Experts of a small language model: vocabulary 2048.
Below are experts of layer 4 (counted from 0) of a mixture-of-experts language model. Rows are named router (the router's row for the expert), up (a neuron's input weights, with its number), down (a neuron's output weights, with its number) and show model dimensions 192-255. Each number is 500 + 25 x the weight over its row's rms, rounded and kept within 0 to 999. Numbers have three digits each.
After each expert's rows: a language model's description of what the expert responds to. This comes from a sample of Wikipedia text that the model never trained on.

# expert 5
router:482525487484462520504503520494488495499500465484495481492488519496529489526479489474491504545509481508482487479499498468450498533467515502525497493520509469526502462509495505487481525520516488
up0:488502498500469464502500453476510448485498487509510517549506535462518513503529492492505491477509498522486509496521493500545492503486508504529498475464501532529480524551515507512516512480487483
down0:500532479517533438524513504464538514518502499513549551455474560522505485530510469528460484510469480503538529519483533486485499499524477491487517490484523522530473546547494461508465497473500498
It responds to: Determiners and quantifiers opening a noun phrase, mostly "the"/"The" at sentence or section start, also both, two, three, such, this.

# expert 46
router:487522538480462514527515511456515484504508500461528516524480488491470520537466500500454540483446475485469490476501465445492468536502519465495488462491493507506511428516513513473486515471514474
up0:490508513484511511506464507504467465473467458506479492529502530533497588538488462494490515518497503489470462467480502525550473512492524519521473482482508470520479486520494491497527550503505487
down0:529480434492521512494495491505516545479508453512545500501514491514517469529538527537527461510530512476488475522491505480479494527466486493501482496515507477518458492525474476473471560530505506
It responds to: Inner syllables of personal names in sports and roster tables, such as Rahso-ol, Gwend-ol-en, How-ell, and pol in political.

# expert 32
router:496523546505453505508474517513506478504521486448498505521493502531509515524505490506473519528480452501464524453515518445464507500487496514508477495536493496500527434513457528466503523476494480
up15:457511476506530454499482454499511513533502510498482494516490498484505447508515497540527516469516527514490498482530506496504479506531523487555489461497518510516517492472518489515476451502540515
down15:521477544502467470489534510534507538550478553459508514471501510462482518539504496483511506511538533517477518487524482512507493545462508517482502458491519526508506472568513514509498498470539484
It responds to: Word-ending pieces like an, ic, as, ese in demonyms, language families and place names, e.g. Euboe-an, Tucano-an, Europe-an, Tuscaloos-a.

# expert 30
router:452500510536456473476502495480498473520494463498511476517485496500504494527513541447501504519487473521470477479518503476520501546481483524498509456487519514476492478501475495485518517481497457
up0:533481486497442466500493469454512486506446500517501539502494539477534528506520525536487507526478451482511475493493486442510498522517490476508500476506492488467490517466464512526479502443538451
down0:476538500511516477518507502467471457485481511518488449497507505529481464479518488508521516520473537480542477492500501461505503498471538500482478539469499497532501480495484497523470526511539485
It responds to: Word-starting capitals and prefixes such as R, P, E, re, Re, ad, con, plus -v- and -qu- inside words, as in Lewis-v-ille, Head-qu-arters.

# expert 36
router:485515495495466509520519501487525446518524473504521484490501494507529513520502509494484496503485485519485490479517501461483501517495486499502481469519499490502473464524487515483490493488541467
up0:473477509409501542487502520486527485538527441502510460516509487473519508499493464487531483471501528481486551506475499429534461482465526490502538502532456475457526497512493459468513490491489503
down0:511483506504512479496492504511553459534531494493496473496556475527477507470479463506522507485510501495487543550490496473507531484562522508466510509509526494470527510488463520528474497501504503
It responds to: Articles and possessive determiners beginning a noun phrase, mostly the, a, an, his, their, often after is, of, in.

# expert 10
router:471503511525460489518515480462499457532486500485505500468487533525475521542508518481486520509468507494463468441515468483494484549501468529498461501462486532511499459513480518494474493492556505
up0:431500500535509510479515550502476496474474476471446512460491540446514524444479524475535476554486517496527486457496523518505466518474509465538506451508511483511506496507511484493509490490454485
down0:524468488495556466527500492497497517537508477498489466495460489497460505525549512501503444491510490486493522504462539517515478477458474507444518507525459517520498525470457537477477549504469529
It responds to: Word-ending pieces like y, s, ost closing names and words (Seisyll, party, Kloosterman), plus nouns like season, series, number, album.

# expert 51
router:466518502495488509509514488512500484536519464473491444503486539507478523514482502483495530488478491514506507435514472459465499497479478502531479521505526508496485461549483482441486502485506461
up0:544521489567458494507471529534491507491485515498486515511535477463463456508535468477515544490503564468496499548534508459499492492472527502525485481472527512492547521485480511475466526492486452
down0:465509485503461521531457508496499492492499494523515507511501501501554486435508479505504512509495504511480504490483532473545506504448522486467485544550510488501484503482453503474523520520495509
It responds to: Initial letter tokens starting names or words after the, of or a table pipe, mostly C, M, S, L, F, as in COVID, Crabtree, Sandusky.

# expert 12
router:492477495496439474494515529496498472529498516497529489520485569537495517546500459484521520532489505526483490506496509459486514505475524522553501477490519504520527478522506514451487509506520482
up0:493495469559487499494486529501515519489493482482454506523513547545501487467497489525474534546485497480501511449469511444497525503519513473497447528475484492516487527452509516524505506496506477
down0:502466469502521518501523540517497488528485494480475500487465448532527485502490478479449503519480467516493519468514498445507504502504477547495459468528488492486487482516527513489452504527502482
It responds to: Middle pieces of Latinate words and names, often after pro-, such as -ch, -ce, -ph, -ction, -urch, as in pro-ce-eding, Dispat-ch.

# expert 43
router:489512502505468523482501533505482472514541487505503490479427517514523520520518517483521535497466499498438469502500518461488506502509470503516487483497493506494528446535496508489507521492511487
up0:499479532552490492522470494487519500527518545518527483514497493470529483534478508504500568512496497519470475462487492541481497468503476511508509519479491509462508486493479524507484505488533451
down0:502529492511462521487508466507477488513434519529492429472453490478524514478539470473537484544494520499500481506487509471549484499548499473500489507471545489483515477439525453480483498443476512
It responds to: Second pieces or capitalised openings of names and words, like Ele-vate, Eleanor, California, earliest, cheerleading, Mar-, Col-.

# expert 22
router:490483480525474456504504518520488505533527451515532493510455526521556486510513521467506562492495471505485461465506494469513505515515500478538478491527483510524487455500469524477471508506541445
up0:517496483510528510458480538503484495537502491505503460526547516506524542505500525494490557506477483527551554443492497523482467478502530510493524490503499479521474503528546488499507495527487494
down0:499518476481491511541478515497513474499484505475535467546474487466522503496484558527509493519525463500466479475520482491497541482500488502462518509453471472471505472488489555498513546505517524
It responds to: The articles a and an, prepositions for, as, to, and number words, plus name pieces like el in Felix.

# expert 26
router:474515511517468517489485491484495474497493468515525483514489516484505517504455534480449522545488463529454477481496480472493501504507507508529504506513510465514460449485500522443497507491524458
up0:507491517523453492531512544552493504539523505497501473522476522478492497503537544507499487505481538533489484507506514427514493468484472545448512483487493524434470519526492496500449471503529514
down0:530499477498507489507502480478509529532458522463432481474515481539535502484482527499478480476516484489485513471500492507485512476501458499499513513515517481496531528528512491479518506511530532
It responds to: First letter or short opening piece of a lowercase word after a space, e.g. b-ishop, m-akes, f-old, and the article a.

# expert 19
router:493503493514457466491492513485487479492480499498513516511489521520509488537538514460487536483478521522486518488509511467495513535466499539530496503525460496505494462510469508494478497490528464
up0:515498541508461532469499504480505468494489486445472478524466483503533512502542457502511479501510537496484501479496456488454480475455486530537475479459486482487501495499531527495518550475485513
down0:537491511475485539474475547459522506481521456508511506528475474490497513446505490465473511477451483503490489469486504483523470497466488544471461480524521495483493498515499475478520494521478548
It responds to: Word pieces like et, th, ts, ton, ber in names and words, such as Cloquet, Jacquemetton, although, storefronts, Ashton.

# expert 61
router:475529483492440503500490532511538482511505487488521504493474520521508511547514489471478485493486492491490499496506486483502497554459532481530500467479486542515500432529464524492495527494515482
up0:496430492474539531483529497464509524512523495499452490523479506484543531489507485542514481495538516515528525451476496493495467516526478542549508507485500482459512470505504459457523511483525514
down0:513485498536511515475471505468505528528458492477486492428513490496433507518499465495474465525469483483507544511467531452525482514479484518499467459487515483505478482503496501470525488428513499
It responds to: Middle pieces of long proper names and words, such as Wolfenbüttel, Württemberg, Wongkamhaeng, Golan, Bronfman, Sengupta.